config.toml
n_layer = 19
d_model = 192
n_experts = 32
experts_per_token = 1
d_expert = 240
d_shared_expert = 0
activation = "swiglu"
moe_layers = [6, 7, 8, 9, 10, 11, 12, 13, 14, 15, 16, 17, 18]
router_score = "sigmoid"
normalize_top_k = false
routed_scale = 1.0
balance_loss = 0.00346
balance_bias = false
router_cosine_scale = 20.0
scale_expert_input = true
init_std_router = 0.00869
lr_router = 0.00129
n_head = 6
n_kv_head = 1
head_dim = 32
vocab_size = 8192
norm = "rmsnorm"
norm_place = "pre"
norm_eps = 1e-06
positions = "rope"
rope_base = 10000.0
rope_fraction = 0.5
qk_norm = false
attn_scale = 0.177
tie_embeddings = true
parallel_block = false
init = "trunc"
init_std_qkv = 0.0268
init_std_o = 0.00435
init_std_up = 0.0268
init_std_down = 0.00266
optimizer = "adamw"
lr = 0.0015
beta1 = 0.9
beta2 = 0.98
weight_decay = 0.097
lr_head = 0.00788
grad_clip = 1.0
warmup_steps = 282
schedule = "wsd"
decay_fraction = 0.709
decay_shape = "linear"
final_lr_fraction = 0.0
batch_tokens = 65536
seq_len = 512
doc_mask = true
train_tokens = 349200000
steps = 5329
dataset = "wikipedia_en"
Below are experts of layer 12 (counted from 0) of a mixture-of-experts language model. Rows are named gate (a neuron's input weights, with its number), up (a neuron's input weights, with its number) and show model dimensions 0-191. Each number is 500 + 25 x the weight over its row's rms, rounded and kept within 0 to 999. Numbers have three digits each.
Before each expert's rows: a language model's description of what the expert responds to. This comes from a sample of Wikipedia text that the model never trained on.

# expert 12
It responds to: Vowel-ending syllables inside non-English names and words, such as aba in Taraba, gi in Žalgiris, ı, ji, ya.
gate0:516477503528489447517470493477506504520503456544504509487481498525465504490479512498511541489522552500489541458508492478504509521485551484486518516491462484472496524500465491499497495484536501526503468504519508539473469500515463505522516514567468492515539531524454481515511486512508497532481509454511504509497505490492453474473515452488518487481466535459531536519514477500498503523495568499491514478578496576480522469497520488492469470503480520464485532493505489511488480508551486552482488517516507523500476520505527551531526525522498516464478497483527512456480510527482472499
up0:471524545460493481531505543523511501487500484524487518515551474470494504535512495520474464518509483505498472549482523520541503458520458533494496505491509490588506473441525489501501464464491455522491483521482494459446490514525503553477540496473532466519458548483528505501508504533473502492505540524487516487523476507527531511520480496491486524505527500477477498431514471509497496459492496526495522493458512504492527521489518488500528538487448477499508482500527524480456518498488486505529497491476518501501523530504483472544508512473498488535455466495472506483484498471528506549
gate1:547525476515483447541521469472482495453463456491513503475527510525482470477514481529516492505454519481511503496491518496487484518520509486480486529490436525517529520455460494494538466504497477489488500548508492516479517533469514454520542506514511483479495513507498526468532543521522473499516491470460550472505506451504477507477477493519483524516525513481498533506437482457448478534474491502547479483471519500531510527499495500562467543499466479462481526504510517517503497495535469467480478490464553489506518500481522498521501528484465508486474479510499534464508490506488471516
up1:473498518501543518524494504495484508471480476504497488495485494550470480513483525531489518550464500481534481554501542480478485560491491475525487530511429532455554561452471509494525429506495476491481499518478491541515518530460502451472569514528472502517489462525476518452508472519507478473505471506517496482530524543508504505510490497460502484495524496492512451491466525513481502493488505526522508488466506494521495502454473474539504528521477480518504495496498539510506516530534512496476448488477536502502521497511532500512501504548483490496512478502501523517476469524504517513

# expert 23
It responds to: Table pipes in sports and election tables and pieces of Central European names like Ba, Je, Bautzen, Brandon.
gate0:518502453515493534510504492499506502478484508535477442552511468491501590440495463490494512489455498544506497549525524465514467494480506523503475487507455487487522520448483487515497505517466535515519475481516471539523516462469487493437509501465486493504519509504495485493524510534503515517489479479541539503470538495533483523469510511480488527512492471492460489510484488481469499534509517476558501494524458464476475522491546494454470499479495485491522502527527503468537458516503537514521506531480487534472516508505501526498451509494486503480494454470528494487496532508533491511
up0:498459515482540481487493477496526463457481547504499515478497500474528466502530522476482516501497495483464502488511473486457490512469510486469477512518501518505551498497518520509501486499516515522503508491508474469481479473485536521489487509499499500513506482508489509491456463441518514459512519521496519468488484511504513499473533425492465497474521520523513479532502485476483553553521517495466486484484526518462528527481522536532496469527516490478534510464466522516511543442504473470507500525485473517460480532560479534502534475498545505447460501511481509496453538529481565475
gate1:469491507517476497535477497489514510484478479493530500442517511495497499486483464502493528513478490510505469512506498518443544548499469464489446526497483488549525495466497492510512478546523519452515474508492503523459514492487510481469533473468497495482478461489510479520485539488541509491469509506492476473515510510495482526511549532494469491544508534500503498562503511523468558465519535481532492507490536492523485481462476518472439470463506517492524492523448547455470528467495484525495467491500500500536511531515459518491486548481485500493499473437495504476475495488513459509
up1:528512530470526496515537504548479490508511516469521506489512503578500510551510490500519514472522506538504507497545508541547485534483459545503511516517517516505470487525488474509502525494463504496501509495491483498513462508505499464518489484451494426516483468528533504497522449488475486469562511499501477514505504514497497502512490480475490479522469504487528441524502478494544458461503457503509462523524536489496486483543455466530516467476495521551544524515472521494535480503480459464529527507491520512534530459496476523464526472495498493516541509485490494521505497492503527531

# expert 11
It responds to: Equals signs closing wiki section headings like ==Playing career== in biographies, plus mid-word pieces such as raph, gl, agn.
gate1:502494470485520461573493454482487510483482487485487534496485487527498478496491489456540512489483461550547495516469534465533502494518548483465461530541503474514506526520503500500519514486476436526504510498510522529483524459543502501495563487499502522495499534537482510516477527493513503474487479464473508519496505518492524513574464496496531519525518492474521564508487515485540449508521514528486499483514507520494495505467490494444500522488504493510549538512456466489546498494497471453495489513488533488551520506484501463531514523496500511479503493507496486493514468471534469513
up1:446520507465490463511527474520514452498503552473502527441494491510458505504505443501480506511519529473495510467499532517504538496479520484508542474498475528446535437501458524521527449487476497503472480524540488484505512495492523489500521500472488501525474540504497496538496517526486524508518532508497507504503502503510539492499449521516529486498547467480488500494502516516491474494498520493485451492518483477516495465521489495490473536489500472508515513528538481465473485470484526484467475530479570494515544517459466491542543476495513521502431520489530519504523475503494492547
gate2:529549503456525477500487540495524463554529496501483552493534470491461494497509501495497516491483492566517520483489462485476521452489479488508468503457511510501496440498502512510482515432499529495550515484503477509475516475533531506504516497525484502501498511504510503482456493480523498532484458442476506512526493501501498547537514517513509528553481497498519512485480506518475468471502486479499484523491526487473506507518451473528512412514484504478482452492528503475471480486492449543476509450493511518484491482467525483539486479471491517493486529501533510491560510495518497490
up2:491474505510495462526475502476492521534478490489487518509510495525468508543533471477526470472489544560515520492511529505486530507503482502481481503459505516519474549453531511520532490512487489498520488556491461494483554435503519472474501479512513478507475463498507504465501566496500520506454509493497544476512504533497509476492535499494523483506505482512486524542486530465463499462517508473554501505496496531477507471445492521524519506525512498480499496496535501501483451536488522480447512458526514530539514506505500452506507517514541533519506523491505475509517511487497464414

# expert 30
It responds to: Braces, carets, underscores, backslashes and equals signs in math formulas and markup, such as {i}, {−1}, ^{‡}, and heading ===.
gate0:475501448553516492509485510511492519501460531489488480505474496478513506527479452500459541509492557518526473517474490540492471502506508499492474466521493497503480502558524525537509467523491471472487475531546500500479505499474524442507570473484470486473490452480496512512496505498522481469516528478525484475466504525477552517470506455538535504499511495505528481444505509516503456484471498489520552492462479521509526525487518491535540479496485517533521502460519473510532448497531504492452460480495473501511542518482494495506485510537517496480515470478489471490495512526520479544
up0:481489517484534538520496440560429542525500524550480492506498525476489514462517553483546465489465526500471537498548486489489512525481470507525502484518525503502482481495540527517499501521506535530561524511526468500515477531486467515526500466480510514478486480489475543508495458507500505489491512499525505465523482525514532494495507503514467491480549486442509543530497482525485508501519488513512506482515497458490480498460473503462492497457533496505516557499485512519503528476520497532517522480538542463477462489520496468516519499474499482499488470482450468503551486491508493483
gate1:537562535492502503490490524511530516525499513528532541509509475476504490483530529467422556505476475499511508490498519466502512510538501496530506521461518515561476468491444478537522505480458491482484491499487516515494489485485533481474491477511502498492490488505505494499495467485506479530503463490498480477521507492468526536495461550500462534557530488545508537517532513465511501514538508515475521466476506460535518528512509499505518531494472530531567471449482478482485529483513508442513479473487504494521532461500484491504551480522472472508460497541495493484500483503485495494
up1:493510513456542512466480499511490454493509541452501484495530485490500496509490449483535535510491521535504530482490495532474452503501535488504459483480507482482504499524486513503500521510527511493484477556522502501495511460522499545489467481523492514474528498537498528500474502459516515496468534504505517466507534484512465463472511499509513460484457500493570486515467499508511507502483512536473507453494481571518476488481459510531508435473478520529465520495514517524486472488491493508454465517494498484446447519468510498530498509490504483556486531486572502498493492469515481527

# expert 2
It responds to: Domain nouns and adjectives such as health, social, political, art, water, plus completions like Wild-life and human rights.
gate0:509524489479480437513530500531470504458488517503477466457475492502494539538531528482482476506518532496508468493515483585455479506488500516491489487537503475498500517493517466480498498479519448472520500524520539499480517530492460514495477500506542486496504489463488487478469501485498478515527446479518504503449474476520520524519480533514472501551461519487488498479511508507499530522573488521496512494454472497521499520471447511521469505470520486494517522491474566494530474545471497467489505469498519518522476491469502502513493472491520452516500499528535524476494476521543547523
up0:529497522480506496474507531523504523521503490548510491519495538482502441488535546444484485507494494507515465477460499474520488504530488485518481498491499568504486490471542527489532503521517542453560512501536517520493532497495442515512522477493447545501495486515479520543496490531494486506522511499506492549502482542480487521467519481481581513495511481512484525494483526508506515475486517485511503544507485514487521528543522495474537489487503508493493520507543501501512502497509541526453503463472454521467550529499462520535522524485501519491506492485462453504517534512464460495
gate1:490490512515500495477517484517558495494462518476496517508552567511498488519510513552509470493489525496470495499518495483483541480508489440459463529550506478494465528513460512468507524507457492484497450511469486497472502516481500521550509490529503480492484479532502538536545491487525513527525488494540461506516494526523518504481508490504497489504482521509440499467526492487524484505495479498536529487559524503476486519473481518500520499477518493500515482524467484509502495520513480510474507511501497491465502477484511513509484450478504529466499465485494496529458446586413489498
up1:513497515503489507503519501451461455541455498473504528505522485549447529496460539478493466508489489505482497494484500493499469509514484455536448498532459492480502495492486499515484489495493475486468493527471475521518509497539509505469483520476463516477489487515518539506478486505489490535520485579507465514537474483503476465510480509513490503542479526526465478492422503516496498486491511530488500440480504491441540488488513454480489493491477508465571510508533522482503514496518472524517482525450504484486482515504481516476495487549469519510537526482450451491498517515481479493

# expert 0
It responds to: En dashes and hyphens between years or scores, plus number pieces like 18, 19, 185, as in (1827–1891), 66–52, 4:02.
gate1:483495525491522518488491475504512510440496488444506507497456543565513528505491473496499524503500511528497510493484520517493535494471518538499435478473514529512502493497509486476490437476486516484521549490500514572505527518504464530530524497537531517510440514498446524495516504485525515481502515518518500484533506482486498519493499531527478499494494480461527505487493457510512511497502483456497520493514502466493548525525504505509437515521517544482472519513473558481486445496537513474553480482453486501496489496491470513476457526482498503505526531542494499458501533488516468468
up1:536544527546509504487535535483449529493472451508492505489504548455469453509436516518481508498495457487428519510494474499482484508484465481538509493524488471506494492455461528536485498522540478528505493499541460504525536491503552504461523499511490534483503485509482489491479494488498463513442474500497489497508508483504483536490485513498479532518513511529488514480516514470533471469520501537511497488538511545427468479526442482513515476457539500487523450504501524483490515523499500515469511500522492515488531495529470503508527485539498498523493518516486507504510504537472516471
gate2:500492519476524502512492498493502489519505510469491485502454494464463531543515498439550472535483495537507489466465541490514550489517523477480498515468536483473413538509477467466540491520520470509468533515479483453515484485543487534530499493486464491496515510509532497470515522522510551487481492524571520495523499527492488540557472496494509513490495502493432528528536495454499537503528509470525506521489472467543506487472499467492490520484496507499494486497478474497500511513505499486473528465542496491516513503500494500465456487515475495502526511509480525472486492493470467536
up2:449438483496512503487532487468503521503565466498522504471461482469467553501531451482525461483496515494505477520439539513526532504534505530489464497519514529480475492510503506431493493517516491526439529541452494493513492467520472504518496513525465475475486505515483502449507452527504538480457514523499515520531529461515484511507480480489494493491490504483488496518516493483499504540512521501491537493524504513468519504508484518514501488533488515516461498488421507515461510505475522513503525490516469516511519522495556502506479491516448522441495502495501505446509493513493481496

# expert 29
It responds to: Royal in military unit names, and inner pieces of names like Ninten-do, Torna-do, Car-lo-s, often around army or regiment text.
gate0:471502515452508528504489479486477488519531517512495501492464506527512486519509548465514456512524492528483559477516473479474507512482474514438497475458460469507532496493492479529552507484458534465474509506464507490538486535516500475531521512506511540529500509498514471494455497513505518514465526472497497488545488506539495489534553543484455541478520516511502496495503508466534474487495513491561493535519515527491514492492504507487478525513510482465531492480470566532523497475486462437502527512496470479496481505485523491477473509508540490477491526547496483565465492510496514483
up0:461462512486554495546474490481457496480536530545539473481554497535496444468497489547497494496523494525506456506525513494514543522482505491489443507472500508459496506457494524523506506492474497548512466482490503501517554535496472504497490532491512541527478513485555506479517497517457513562486462470509507489560509498518474498507473490469465496498507472484480494518536509487515537479463491499490509482531531517527498501479473466483510526541483506469534508441495484492487478509528504476481481472493490480545497498489530478520479482494471482455475487465496519546509488493473494483
gate1:492514507507501496504482533468464484470461489497485541521547472490483510479504500515518487528513516535476492549484492479560510537503483460500480469515473498496509493463525508498507518467495523510481538494495448494513511530526497454510486512434489479516519512413546531454491490512524505543521534499500435460504458496483480530485502472497489508523481485463468534499540500527495473469502479499457469489533514512563457497486474534501512444469511496517505476504491487493455470487486534487523471497499469505457484460521486499509467517487493510467515491456492498490500489502517508513
up1:512527495496510505493537479488513518517517485540543506517495528508506469529485478511499520482498523470595539478489503473475462486510520508509458515488535509502528461573485499534455540502506507504514488469501490473491489499466480476515527495507519465518477493558530476477469497483563500496480466500465514538498480483498510541494521480498513469546518533509509514507486493526450510573532473541477474492454510499476504490463499538501459555485490492508517513472488497515514492476509498489514497427508493498501527471476473487535519476527503501518495524495474476475496503533509530491

# expert 17
It responds to: Ordinal words and suffixes such as second, third, 1st, 4th, 40th, often before century, anniversary, place or round.
gate0:510477483473482537467519513493526539455528517498473519471491508473488527529492478534515525497507481486504514457495494502514528515504483490508529499466478530478556509463500495479459529482489509483511483474489504470491442474483515470534482527470510517487502499527527543496507511548518512446481521516551452540554485526472516474520489472513481497536470473494492505479522519455441462437526504515513508496512501513494486495560527519523503485511521507504491458540483484488475468487510496526505504509512497480437500473516465512497529482408492504521525509527515490488476495498517510528
up0:472475523495543529499455527483493509552529550457496501525463517517541484485537522516537502503518531520490514507538482527548501500459540486490500520538510536491483562523482481529483493474500485524473505530492496539443450499543478466502491479479533445504509460519498468478513494531490463506513478495500504480494468482507495520499501498494494533475499495541455501464484493512502525498464478485472524463495505493543524502485498529517466529447451474502516499519510446523514534489512486502526501474547526512466451458499534485500488482491480491485474505496487471502487493527502497545
gate1:490499481511499531485475541554525517524490518511521441544512501493491532523487488534505484486527530501468488472499498514496511518495510513466514501508476502531482487541544521475527470518452512494500478509529495492486471499473491510546496477501543520527506480526511556525519482546538501540475499538507502534476469499451543468481495473528504488484549502517545517506498553525516494511492502498461505513502457495523480492523557513523511485503509505493513525495553496481531461497464486486483536451527491527489527547500512465515537547548504514522565504512522498475527466499531484507
up1:491508492497511549481488486481505452551512481498517526528539543514516482470492487500528529477491499524487487494539512522520510498512501489520525498550536509505484562505526487479463487485549505504431498496493497479452537494513475508494497494515525484508489517506451481497507544476527488512457492500484533473462471491486497488490482543554482523541516495474500529529463529505508472511500461537490532474494480513529463504521499527486470484506500460531518515510509471492514475481493541453511496454507475496527505528535532492479430454534516533511493556476479496525506473510480528457

# expert 10
It responds to: Country, state and city names and government words in prose and tables, especially States after United, France, England.
gate0:522480505516497487550509449512505512496491547491475505516480514543522475486489468487469492513514539483532489519496458499466446505489535519500460471467519502503527469480467530478568480443512522484464486477515502535545476461489469502459510469496494533490505493508512486510493504521492498498473493512501524461518512509473489523527515537469504471480515503456515483478497547550471540493484553521458509481484538520532481518483525485521503501527485532527505469480540480511560510516535468476517473498475545514507558498501532507511499501511489510505500477520480512465506565498495517470
up0:517529481530518492525508469527498495495484517493486474512493452497540528479535513526566510499508540488490484495456513494469518527552500512517533526517447491500509500500551461532531528512453481497500508530505517491516500512491554493507472509526499500458467482465511509498521506531458503507511507505478504540539518500505466459520490518524528525446498515493507505502481511468458472513461449473446476548453518499451527487506497460484510505507498497493466505499490501523475491493515505536494451441473471497505484490526474536514487527439549501515492487533495466512509495484547489505
gate1:471482507466508434516486487524464498502496538508497516507471522477499458487528490442451505480521501458506480533472483495529482514472491451501491469482498516497524495507492484524529500507514474530506496524497552527541499471493446484524478542456490454500507470467517517528487505451523499540470504502509463517558499485468520488482507486433530499526559494482485492481510503538528533484489517535465506494481491471498521510543489525547501478512530497517535479462509516531496534517521454535512479457475477512501510532534492515506485456498483518515521515497503470518533483517492525516
up1:493481486530550471479509512474465478496527535468543501492470489527490503467499536515500546488547509523514536477547440507536489533498498492539506502519494531541464492510463515541500515503510514530535537473491488483515543462454543490480479527489537487451519505488520507477500482457499460551526480494485504527497501512484524475511519513493503517518503485508513523497514447464489531510450496497540484525506507452507506505520473514519493555474517530525519494503476529485488509502524491494520514498491462497543541476469420503515480500495502499477486527531514508545467527520509527506

# expert 21
It responds to: Line breaks ending table rows and list items, plus opening pieces of Latinate words such as qu, adm, conv, exp, compl, rel.
gate1:529497526491470533488569515488492494485473469490525512462520508495503450499480524510507499468496511467497468512492489513491477509504513500491510454484506511494519495499473442495458484460524487530503479474495516551526484492482532498508497465510493452504503473468458480444518507490492504489513487504553470498438508505510507487482496521486519497469481537514525516505511474498556445507496504483411493478527488463539489500560513485508519521461525494499488487509495524470494493535522528482516513487468475485483525477497474452519438518487514546527522491462492497475484512541493445493
up1:436496497537522499510466491553514471487531483536473486482510517496517538483493520508504454511488515532527467511545514523515531433465502508529523545484471517492478491535482486480541514499532464486494508504531467463470502489486490573497505519472504536506531515509522532559526446541517531514510520493466504498476510481530445460510521506472530512504471479498484478477503529488509554492490488504511517517518512484495484491475506487498474489515506522468465516501489533516557504487508522477465479469493504507479520487504546521522488527465506497495514518496460546491466553512481527495
gate2:510467523447506488542467541491478499435461489500507487497479505496468480512476518488510482489488432527480554514441474517513531440513498483452539501491499506511500515488517466500524484512550554469490508490460518481518525482528536489500517498517486552519515504477541516526525514483552464551514485493456538504476495500487462484482516489513505487530476541485489481524491502503468508533467482486545511488517467520473503500495532486512506527461506489549541498458517502466498508513491533488492529481521507475445509495482482476466492470491478498490458515457502500479503518512515508495
up2:511509500506534492539469503496479486476418484495491502506466491507487495510459490496486492493500463507505563491465472520503508430511496500504528503510508520493498479482481509521516487505570535502518523500485512471516523469521514509518535510490482548472517529496558520528524514477575483530484476432473508528492472485512454488471523500521489475512483545459496466513481525495484512512471476499523482508511492491449499522509536477526531524487481502533540484488506509472509514488483518462506534473546504454424499499501496492499501459498472481477500539492517490471505518512543492499

# expert 14
It responds to: Paragraph breaks before infobox sections like Personal details or Background information, field names like Density, Coordinates, and words like due, very.
gate0:497503478520534491535491515534492506518505527495512476482478447520457521545519499509515498452527480532511511514483482484512495510521549533502497512459477494520535507538505531474522526482532536508534508511539470540506534516443550510504472499512526527536447453512519521460513513481488523467518449486509481487497487494512516473475503525535497484512489500458487523558545491519473498505516466516503514486492535485502538501521530467476521474494534484480529508519486517496520511488516506470487512532540456442482479491539502482463479547471498496498547507450511482535504485501455479486
up0:513469499514481465503486470510524507472494516554525451491498494524505561488501492507515507490502465510488500466512497439511518530515539503538526522514480527483563488519510513530485505503518562472502523514505531489497516539517509543504482491508547491475514480497512482454505524543516518485563509484477491513488504496505499521502490516513437521486503467447473502477517482488500449544522523462483486497466506488459519494497512481484459498475498481454545507539476465486495473466519499508486482525501482464483474506501512554522471534524527469450456532528489504454490499526487481483
gate1:554513502473550454523486477532509512496490559525529490497517517535498545492480506468494508506510474511515543488495455500517477510501504508524515486498474510464532504480468514509515492495467493470460515459538470510502509515438527523476481475535499518502507540492523504501525540497533464445485482484496509506516485564490542462495487505502453506499488446496481490496523508532490483510519496459497517529451420479535525511497483520529510477523508475512525514488493504510512493493484472497488548498529547477471483462516535523504523557508514474503491510517507529453522483471498540522
up1:473503547532465556498528504506488531482477493481512548501510516469517488515534469507500508482530531501496517541501482495523492490501506489461486535502526502485463496480520510504484482502509509542493514515503505494487498482487513540475471521515450526489509493510478532484475498498521450485537478509500514558428498493484521546472521500499485471513525522492487475522512473468450499515520500504525520532556520543507487485466499480447535499481478496535490464499540522519513540492509506562519470496527494519505461519464476483491515495536483517487484546528509469559509454513456504437

# expert 22
It responds to: Middle syllables of rare names and words, such as bus in Cambuslang, inter, uli, plus pipes in score tables.
gate1:535538508542542473503483485500547498472490500500492514481522493530475528527518458523482506472493519535454497477444480485436489530470549512483471512480521478456537483431481467499515542502514495491473534474522560524498495478511505491518494531466496504536539523473509502507463488482504518481518516538518498493530520492497487512537498496500517496507413500476467487548507484497483474501461538507494486488469483505510468465459511477470453482475508529525492476482512490494482506492508466526463518516445496517519533512507516483524508476512477503497502480512540461491476490472494478523
up1:516494465477478500519474443493507497490499495483504483487483555534514493481501479484518522487491509516488463518513547518485514420520498532482468502521492522504498477525506555526506438557474499475499484502502495497438505504483504451503455509506499502536539493540539480495504458470544467479513503483500519484454509539508508461498483527500523550516500531504487532461456555505523488532485527496453493502490537499494492502484497511484506495525508471519507501515489480485534447508542539456509495508513502481498473493515511509472499480503466511463504500495493481476484544502549442538
gate2:543530483480520496502491488533533512464480506527512510501476519499536523497528488505483513516508539492503460491501545525529493491497472524471471512480480530525498469498533488455515501513491519504499488537465507512526497519476509467530511452513492506502494507451499515542494450480479511484453492484473507477472473469491501515447485526468507483428526492520509506494466469518472454518518478509517495509450549489512466497508506471489475564522497472418469526509510483518461493541522514475523467517535498462506530536517485539510512530502487532504484484496469570486484492470499509494
up2:449528495506489526500519534500481484523536530488450517489517500525491472508470477500491528476490477538505460536509455503520462460492476532561540481534517488483521500517500536503524470508506512520463551501511484535526479520501502545469520478530551507513487529531503490529523540485469513533497476472481515498479556518485482518530466526489483509505462519527538499495429494501492531507497491496506528513511484475521529480524499469469474494520479513497480487506530481500520528520506532542542441511495518492514525518533520475490518518505451508431507512515535482460475495471520498500

# expert 15
It responds to: Pipe cells ending track-listing rows after song durations, www in website fields, ISBN numbers, and object pronouns like him, them.
gate1:462486528475516510519470495474491499511495463490486478512495495466477522535464492478499571479525474479493488443516542548491492525512510462469525505504485487490495507482554442526484465537514510495499515474513501512483532489453514472501496525444503505531547457526524484529524512546512504471509512510442509492480491527479494486474515449520505490493526522501497496525493499499447487509519483482456488554517489494531542493505498504493511492532502499488513480514525526496490528480506417486509491527486512506482507475520441519529533515440554496523521466487486487486487526498504504529
up1:465540519478484482487508515456511481477481506529513521488458515482498470569507506480503540522504533466490513492482522508488460500522488515513498528471483442511539473484514492498515472493456556476509471447473522530536541494508524472462469544494525513506540470559487475491478501498500499505492482496484468501482461483531502548564507490495490501484497476480489459519472509525486483516480475507506496482510467481544472532526540512482539514505471498446484443535503513500460532484480461486517496499491505482489509508483466510493498478503495504472532523509468494518485503458467439484
gate2:477497527501488508515507466464505494504522506475523504500493512486515549455527477467499499496490540456471508502530472516488470533493520500451497510554481472515506535504479515491500481499514461450484496548507490430503459487516548506474511545489510493471508522469506518457557495499495504528520522469526525523454526513487504524549475517481501493504493485456463498492500523482528477486503499502485537447508507502518524487490564464504494480519523523458426490501535536499503470515472501539465487477472494433501484504487490468514470539503493477543491508478479503496477520481502481504
up2:524520509487483484527499476490520515503517521511554490520487522495524530447523461479454516494481526450464485476491477512497476536474491512478496526520478469523493500494482532486511491504467440459508469488531515464517502496492544498511484566475505515489490514475502500454516527431515514514499497461496518498456519514517498489525476495502473522484496524451479521499473518470515495457438493497484502447456504491512514468485551455504474521523540516469464481514502501458485518534467481533470477446477540455487514514478446477523489535474508494511500516516490483498490503498500502487